{
  "n_layer": 16,
  "d_model": 224,
  "n_experts": 256,
  "experts_per_token": 4,
  "d_expert": 64,
  "d_shared_expert": 0,
  "activation": "cubed_relu",
  "moe_layers": [5, 6, 7, 8, 9, 10, 11, 12, 13, 14, 15],
  "router_score": "softmax",
  "normalize_top_k": true,
  "routed_scale": 2.0,
  "balance_loss": 0.000414,
  "balance_bias": true,
  "init_std_router": 0.0142,
  "lr_router": 0.000965,
  "vocab_size": 2525,
  "norm": "rmsnorm",
  "norm_eps": 1e-06,
  "tie_embeddings": "early",
  "optimizer": "soap_variant",
  "lr": 0.00271,
  "beta1": 0.95,
  "beta2": 0.95,
  "batch_tokens": [32768, 65536, 131072],
  "seq_len": 256,
  "train_tokens": 398900000,
  "steps": 5528,
  "dataset": "wikipedia_en"
}
Below are experts of layer 5 (counted from 0) of a mixture-of-experts language model. Rows are named up (a neuron's input weights, with its number) and show model dimensions 0-223. Each number is 128 + 32 x the weight over its row's rms, rounded and kept within 0 to 255. Numbers have three digits each.
Before each expert's rows: a language model's description of what the expert responds to. This comes from a sample of Wikipedia text that the model never trained on.

# expert 48
What it handles: Article a/an and capital letters starting words, especially A opening a paragraph, title, quote or table cell, like Another, Alternative.
up1:104136110073148156110081161078122094134115101127117195152160117101108160112073055099103126172153104155127061119106082118161196104118122124127138102077190163158125122148151092093179178107179132138093070159128110112127151128117133158108100130135150090123140120187135147119128070140127121102113086150128142105150180188157157071092156150107111099116169151148152147055134107158128159152077171142060142115135127067187079126159100130075139126108099163156136155155075152158108195107148204128079122116110119110113108159121072151098130133207106089176064150135156166096089080165086105150103177136089093117150130180157084107149086166134101129145087179107147102126097136099163133093100

# expert 41
What it handles: Middle syllable pieces such as en, av, ev, ov, i inside ordinary words: attenuated, Seven, broadleaved, invocations, Premiership.
up0:136088121084104208148081166134190127114085084090127137110176111142087179145141145125120134251107147102100139134059150063080119134125112179153156173126104125166215139177101126117191154124127135084143115147096167054175112132097080087119189140166119152161125170123174109149126147111178160151154114143125114163171182133092160084150088174120157136164146082184113106094094094157163149157095163145134125085115155106148133092070070153131099114160099114110144105134167076161170094078098152149117125098149088118162078126175120116108142108104169126120139138113127152101162108079126155108150144117132070169107113123139123131152109083145178147134097136166139154168063140148105165147087

# expert 59
What it handles: Raw byte pieces of Greek, Cyrillic, Thai, Chinese, Japanese and Korean text, plus the ation of disambiguation.
up0:103091147163164093130174127106128123138162097087152159148135097133121072108186161129125137148086091109110177133125104129227156135163089148111123104142167115128092129170103205183148132130125137118126112166132140120086127152070128144099132136176103147042094148113135145132119133147124031160088077111145106098160099099113124116162086151110143128171112152143127079103107139121113112131168143073151135201152159122101073076166128150131136128122158151187099154067081077146117072175086195141114136128059165105151188115124076169089145164164165124145141126171042165143121129143112129089143156170068085124176093164165135101147108177099087116087135097149170112103073145105151118157095

# expert 34
What it handles: Nouns and word pieces for people's roles and names, e.g. player, author, coach, President, fullback, Barack, mostly in sports and politics biographies.
up0:111163156122130110084113090138157123086138130116126129173077116099112180131083133091118117178139154126149188166080150190064131130152094128162137148121076184134132122148130107078116147121145109118164102156086089139129163086139093099098076128122147061158159117170176153162115129132159171129138185160141174167074127117193180164099125135146122135177104137111132133124122158151208099125056119170173166184128187116050167117158159111103095151167096178138150132205127176098133121138157109139145126154125175145186139108083150154104146138109164133200109105150096078150111186156147113143101140134063112095084133190120114210121153140102170145126118159104111145116107181077168108092089

# expert 5
What it handles: Single vowels and accented letters inside non-English proper names, such as Cit-ro-ën, Val-é-rian, Unión Esp-a-ñola, Bre-u-er.
up0:160166191115131146086167105138094203195145099100149161098083188108163114133124200113105132098095088126179139161108107111089154066153154161109108106108146070154115134140110214164189199179133156099105153206132144145091157096177158142156100119153087136105077121148121117133171119086146082124144122118156089093078134118091114128126102116135161116140141144131160087091148082115141156124178156094074078194137152095117122179098158120175125146144119061146122163101107092139089161167145185168135139162080092152135147070176107080122123062139112154122133091119124139109101126131150127149094139121186090164112159112133134140121183157096137147075143069132132163149114073069092152146099

# expert 21
What it handles: Early pieces of foreign names and medal or color words, such as Bra-h-m, Tur-k, E-th-iopia, Gold, Black.
up0:089111117170182164159172185153124130145127103178075113130185139168100174140166175095124113150175152104118186128148075108112177135094092192156144162132125134106083092159105131153137104129090138164132118088134140108046134157147112159165168120139141161146101132176203100121111127155069121214127165139147093159164106127114101166107143127105135108093118094159087122117139164114114139080083173155100095115157150130116139093086106111157141099160114156133080134077116170159092174146098139189138095087125144093113144144096111085095103069101158141120117134114083173095173137212167166117106150144097162145066142048089118143104172114076135171162092160182155104101158078146149145061131

# expert 30
What it handles: Second word piece of capitalized names and words, especially l after Char (Charlie, Charlotte), plus Flor, Brit, Super, repl.
up0:144131154111114177115152183082134148085150114085089166146099092125140117155104150140065096105107125151131084134163096089107168148097148129082111163182148135135106148180159154133124196130132110066162148216100122117120119118099123089145129086167132139140096084121147114146092110147181062138176067086091122074099143100155138102161116165081139118168106192142130126077123101121128107147156140127103121114181151121167123154123103143140233159151141092047109155094139138139156169112174145186119139206097133156124076115125092177107164162170173106130107116176138125168082150129133121090096102097180173186154117152132093083134119104110181119134096147077081125046113119081152089140168

# expert 19
What it handles: Final pieces and full names of countries, cities and clubs in sports lists, e.g. Pr-ague, Par-is, Real Bet-is, Konyas-por, Germany.
up1:127143156138153116046063108149111145165172118117145116108151186146123177087071076107086129136062117119103175162107099138098193139198111135116145115157082106163112161155145178124095125149192155121149106104087172111109128111125184067141111083148156112152131132144106114131141142157126118150113100112137110162107105086165187158094115145141163129121142110117103090103078096112084105161078121145163127144192120160164147150152101128089171121137154159080127121163112065124165082174089199071163086156106136130166154171184149127174164101154166133088128159193056109119128079112157161089172106116130072176159138187161179095111152149122146106126131143180082150109075166107108074152115

# expert 47
What it handles: Second syllable pieces or capitalized name starts like ro, te, ou, Bra, Re, Pro in names: Steffi, Nouri, Eurochart, Khartoum.
up0:153157118152139092133168139148096134169077197173144155111063120126133156126110067125151113107091166158075076169122104215114084129087192149143127145092138134124139119170094115169139128132113102119129071090101129193167110106174107137165129145098156098122135147142111133137094066201134074121077154127194169197156130132143101108088116117066132149130127191128159127088111104164141099092131134141057151148114129137142121123203136175141114070070147106068141162151124133093141159154085125083122091113106077102175174150117143102115104087105067138102136126105149133146107147133132112135172189128167130105082173098058094173094172104111145134186104141079115162128099173161104108182100

# expert 32
What it handles: Adverb endings like -ly, -ially, -ically, plus hedging words such as also, known, However, often, been, after verbs.
up1:128152114142114103118136176117157181104132087150119158101097117116110170129117076072092149109142132145109103087134182118140126081134144131099101088093139078172140127091114114081110125136136187112099128170146079101156183095122119098149115192126194083066089180123115132118180153123168080119120176176111157078128147160140121156114177075165096180138121109111089118132155078121063156162057165146082086097154086158165164164057120131145146150058083112146193134121131153085165117109041137092187144066118122156131132164147139080114118124122129170119128155147215107141144130109123038085147116146153127174098117157152113190140135153128195138168116171127146108144145132100122163131118

# expert 9
What it handles: Past-tense and participle endings or verbs before to, by, him in narrative history, such as compell-ed, for-ced, led, help.
up1:076134105122135119160110137128183114113169138115118128145122096165150119179150165102159128096144129092098170121164090110137085102068095072126161183199151158149109075115185194147146142144092058133184174109118168064139163135112108083093071129140072091193135072140145116044120110131125141094075118133100102168157164057120154156075088163120083114123116178114150156153139140170151137123089135141181156137121065147088143147225155113125150153138133132135116141146161108147128098138134107183153106156157103164100150140089171114136136106187088130135095161099114117120128070162169110122132110125119098051109125125096129128152107109095146123124108089073189085066128189084093106138095

# expert 50
What it handles: Stray spaces, periods and commas in tables, coordinates and indented match or list lines, as in 9,640 and 45' Cardiff City.
up0:109120125153115101154117159087137097185077113131105087096133067098116130150136142153172142138103164135116093152108106130103147182152118161138145156129122085121163103206119131139111109124130154091081096123086157130112071175092207183077133107116136186162154114150075081131217086110112138202138123103104164144121165134166091174108170166106135082061121132147193149184099070161125089090098071115127124128127124154179128111100145176042124150120099108118140108123081115163109110059127093097148029106088088122156132076144114143103133109109090188132089127145151146151061183100088132186184106115137140142132115104116134143152159090107103117131130135101057144128127106156155103137127

# expert 52
What it handles: Middle word pieces built around p and sp, e.g. the p in irrespective, sp in prospects, per in imperialism, resp, aff, det.
up0:113109090129163128128201090129149146130161173098103137154118112102133100108186149151152070142140158087083154161086165146121114072087085125102162119182114168159110163213117127114125180118136172142096139132054107095159124158139112091130140128122148115095117077147137125126123102166186131122143150123098154137153115131163094097069115128134100139130087125100100115168025148179123173161143112188136142153060082179145154182173163145108115090120102155095134184133124135102112134161102121204138144191146143095150115131106117124040151161157172128135134189093145156194140142087162113152099082095074076098164092143099110142163164128117172097112180150077120141140038130103125150112151

# expert 45
What it handles: The preposition with after verbs like met, plus had, has, joined, led in biographies and reviews.
up0:154165125157111118117102117126071113191159081131092129097119177163170120121149148175171165102089108104126102122109143129088159125140096130134112142109116105136103151137065192139130167082130103087151155127077141045130102108168224139132129181130090083125095114134152190102129110150110116148139195129174118132117115162134121075135077169148195135093132097125164107123133131119171139118144070150149127172132116105192140158145125136169116141116121134126141115147108108132137136142097119194155174172080081084101066160167175115140184201068162095097078128117142103191094147088188192160105054112081074119130115107144126165163095108098094121188122147098172168099062116131098131123146

# expert 0
What it handles: Country and region names or their final word pieces, often after United, such as Kingdom, States, Japan, Switzer-land.
up1:133148084136165093145150162134217145098145068168096116115142086177113082107174181131126147104143105153099128094157103076088083120088143107163143115130165145101089154101159125112169132179095097134152123153133080147118130110200109128110101086116141115191111180140109128155134106096176154151111111112077117131207105136097151082163130106149108176121111081132142118088190179121106075088124135153105101149122135110163073184114138090133098190169083165105155084130085138130033126126155159101077154182069132058128165141108108135152127121109174243128108126084136113152043151132127091146163109088174157145152160147127124144145153134132117107096088108094154161117150129141086097120131

# expert 7
What it handles: Possessive 's and his, her, their, plus men, women, children, e.g. women's volleyball, working men's clubs, Fanning's.
up0:088152136088087150141137167145104163076133169104137190176209113155148173105136134148138083086066147133129069160178136157145110126152120134118124136108073124084080106080123095132081098132137140109159112052116151096186163172176148125111116109163144144208178156088089134176190111164143121082154059086098077153098106111082136178171104141116124110163136097114148096101157160120104131122153108136100141146131153148148107137184119164113121136159175112197097170132158131067159153103150144159121125092113130173091136100150088172156136161137129108139189102195152161133173132112059185154142089126195125122078108163121135110117098160183171150135093123121181167094134138134107191152117

# expert 51
What it handles: Middle pieces of country and nationality names before ia/ian endings, such as Mal-ays-ia, Slov-en-ia, Ethi-op-ia, Austral.
up0:083161133098108144119143157085124121113138066174184152102165127143139162124120169125172149075062149126115129088092138192154113133158163131098077165098114087174148146098141133104149097154144144163212058047153137094122152175113150112140096137119114106184101130128130128114136099120088136137094123126086135145099190130140099179138175131147151072109134118166182162108070195117099081128080077113153106089101115160127207082178151142060160150139163162168095133153117138159117146155103132161114156129091165105110181099119161115107137128060163099096132131132126137140144134117133128083133134144138110142156096128129112141124056142118094182168096079114049120086093122094130219204169

# expert 4
What it handles: Commas and conjunctions joining items or clauses, mostly commas between place names, e.g. Newport, Rhode Island; Trinidad and Tobago; which, or.
up1:094179132112096166116143178108152145159129143210120157175120156136123137174087127136137086160115130139143157159101120074156107122149204222123098175093108123150109092161119200106131118139095170065119125149151107141128149134190121127131142103130115128162108070103129130131142108117099144151141060098151141142098137138135116123096103125200128149156127104209120086110134130120107125098159093209065129075141169096154106149129223174179114120103118095123217113121197114131156126135180146206139188076180138130127086125129152160084136165128106104116160116121125148094157082128141141181139080088147096150112107146128160128138117073092177045098106156129177111103121128123085129117151

# expert 35
What it handles: The word the or The, above all sentence-initial The after a period, plus This and the piece ary in vary.
up0:157166159102111159087150174106155155091049108158137137144160128116069112141133165085146178128092161131131134183164137108189184156095147181109153134124128103131101090066133122162106148131103066146104103124143161175174068117184138142157194159158091161101089142131113091045136113100140061169147156098126131150070122158150062122142071164135129114151124181118096167106136166136124143110111136048107106102137127164133123123146139149155133143141164136080105143039135116150140098170129120104079141172107176129164085124173155154119131174142110111101141097143164140184182064129100150114160143078154074056104112117094161159163078173120118116092077188142150148127126120100078140114092

# expert 1
What it handles: Short word-start pieces like n, in, on, For, Con, Par, mostly inside names, e.g. Laure-n-ce, V-iet-nam, Cay-on.
up1:061076149105118082155070118120183161110092103092153102108122115126156116073070135158071111120110129167186169092117106100074132108124119131126108118095131154092103157131110140140158162166183097182119193090173151133114170100138154135085108096132136112154159163124164156182103168124169096118199142078088140129172095191137078120100153112175184096133131124153055097131119153114135197105155130117115109106112104112114131060137132150118139159175087110133142108124098098203132096085112156065130138076133134086185087132114180145182127143182148126195101115122113151165128154121149140129178117132122088104107172185173106133121083102111090165109128172083059110151105154123107115052090

# expert 20
What it handles: Pipes and semicolons separating cells in tables and semicolon-delimited data rows, usually after numbers or names, as in YACAP; 0.
up0:189163121109101118113159176087096122114189176193133203142136124132130139154111176149095140120120136089112065075108096164117160119144116114121141115120088114110212080152146159110168105130174128145137104097066172106119142125114163159120125128204132120084219187149159118151129103142079098165154156122141110086141122172120136100125137124134129140108105070214162140128192152253120081114118186105051103095124128130144099147125181166128096154110125091120105113127137143172097157160143165088051130077184169074128085116140147089135146166121115121159130119146159123152149099110118082144093172125144121144145128180090103157129123171123102165164112137165084104116079119129103106099116

# expert 63
What it handles: Second syllables after an opening capital, such as Ch-am-ber, Syl-v-ester, plus words like may, there, Mor, Mon.
up0:125159103156175138088155118224101103087116073170103080138142081119125105161168097117118125147112106133175135120126128099138089232120143143167140068194144139142218129183095109155111115178140114149159123140160171069152124128086130115161144142111173135076094085104140110167192185147160211086100103099108112107091143082119170171133071125174124148076083124175114054133115144135195128160099185123110138160162160133132113171150104118130122115142160127111107141057114089153166097116164145139090116114141123096083139132152103135137140080103131184103130140156157111102080160134113090153152127099102065098139151161149198117086136144102145150076104135130108105118152134110111105106062

# expert 36
What it handles: Second element of compounds and hyphenated words such as wheelch-air, touchd-own, foot-ball, High School, program, team.
up0:096136078095114116079116071152134088139165117136159149125140166139195164135127161122091076083137112134140140110105137070108163129165129097122116194131071146159122125144095166144117120053120150146124109159102118103143158068145140130172162126106164112118166130163066087199127104118126192123176117122135164121163116074162155112109129076081131069185133116070100148176118114128150119218062133110160140122111095097149137144135151145181066093119087114136131166120112180144115117128112103198205129141148164095161145132116129147111074135162146114132110080121129126161128086142161093161184157197137180093130159059136108072167134127140153139149184128090160173085149104083181192168149

# expert 46
What it handles: Line breaks ending lines of infobox lists, lists and tables, often after a closing parenthesis, year or period, e.g. U.S. then newline, before - Died.
up0:150188163167108123107208186133157137167134182122142091183143160089161060143095153177127167099159162121066181093129136161137192149161128133097161175174077166123147121171098146155140166135145161132101092121102123088101177155144143160125163092128088116077154099162144126173158172129086119086178166122104077108106170130105095085125127099112138134108084112182159147160127151132092052079122164158054150160125153118096100146117147146135089158148132088154053132119116118151138147086107154162126137123179132075101149093110166162200101093147154149078137169175158086111178061091200135164105103155144101118179106146124149106110150149082147102144159125116093149136120160120126165088142

# expert 6
What it handles: Standalone space token before a number, mostly after month names in dates (March 24), also before years, counts and flight numbers.
up0:089117175111069137139177220087136171088099123156181100100205156118156124142121127139137160172128086142114128162146076076124204123130141122161155134128111079117104143179132166129174120216107078095168151173139152156069091116152142131129116086051153135136069136111129110001152111138119130139093137113132156131147024094145096150125142090109109165094133119190119105134123132120109128145134148108118179111118145165084185133102119125181118197126071101111163117125147163152093144149163135102076145140113123160123133177079144161165144125119128144077137092107135105140149119122159052140109167129132123132118115112090149136056164117124161132054139118111106130131154125126078181110163

# expert 11
What it handles: Pipe separators between cells in the middle of Wikipedia table rows, such as rider, athlete, medal and election-result tables.
up0:130106119136099156080161137110184161156104187127179142160070108096095151126181179157126110155101104152027101077141191194144046051179133149123114159139140139117172140148089136132130124129162118164110174072138150130085074116138157168147160131127133138107151151170140102158090145106143105114114130129164133158170172182137144127097130089077114136160112138153152150091127167120087118076036149169111153151136123147101079152144124181146072159135091109139120122125117096091126068197095186087087167139101093094139113118122131184132098178140094138092115127157124126149122157090148067181134134174130098052118076188121132142129140125170163194166125140132097086123086111124119156124130

# expert 44
What it handles: Bare space tokens, mostly after table pipes, colons or semicolons and right before a number, as in | 2010 Split.
up0:151150154137060059124102153113152172140136197111160139135121099176102059152127128161129207085180111079086079131102103162143154132125197090098160163126129098087150119142176164126126176147212143185156148125183108173167126138130101144125127119119115083170162113168076125152118186155111062134160151140137145119132161123126126082080085099111146120124125139151189098103207104120146142134179179130094154141070172152140089148095126112134148104099090071074113135147121135138135156142087185136133167091098134105129187175153100109147147122166152105164121087138168043107125106108156091149117162165157109124186100164165137167091165115159173180164117125144097119095165161163132155122099

# expert 54
What it handles: Tokens like not, been, being, but, ever in Never/Several, and dollar signs or backslashes opening LaTeX math.
up0:093155143152145141075091109122114169143147110082142161133094122126151151131131164076118095112125121100121174141154117099123128160088114151139107163136107124183090164136081145121117145144150155095129160096077122069187114187135119024144121123163092128118134073167150144184112139145183121105185157158154165133157122111149089103128077142116170172155069099122130150114143106083107117149171104033097137162149145176121136164132198173125141124152122073107105157084118118144140117144054097047162141149173131095090130141163164115103162116174116154158149151112120058121163136169118144111130147129124132101100091113086230156178117159117158116079097093171040189093111150165172091115138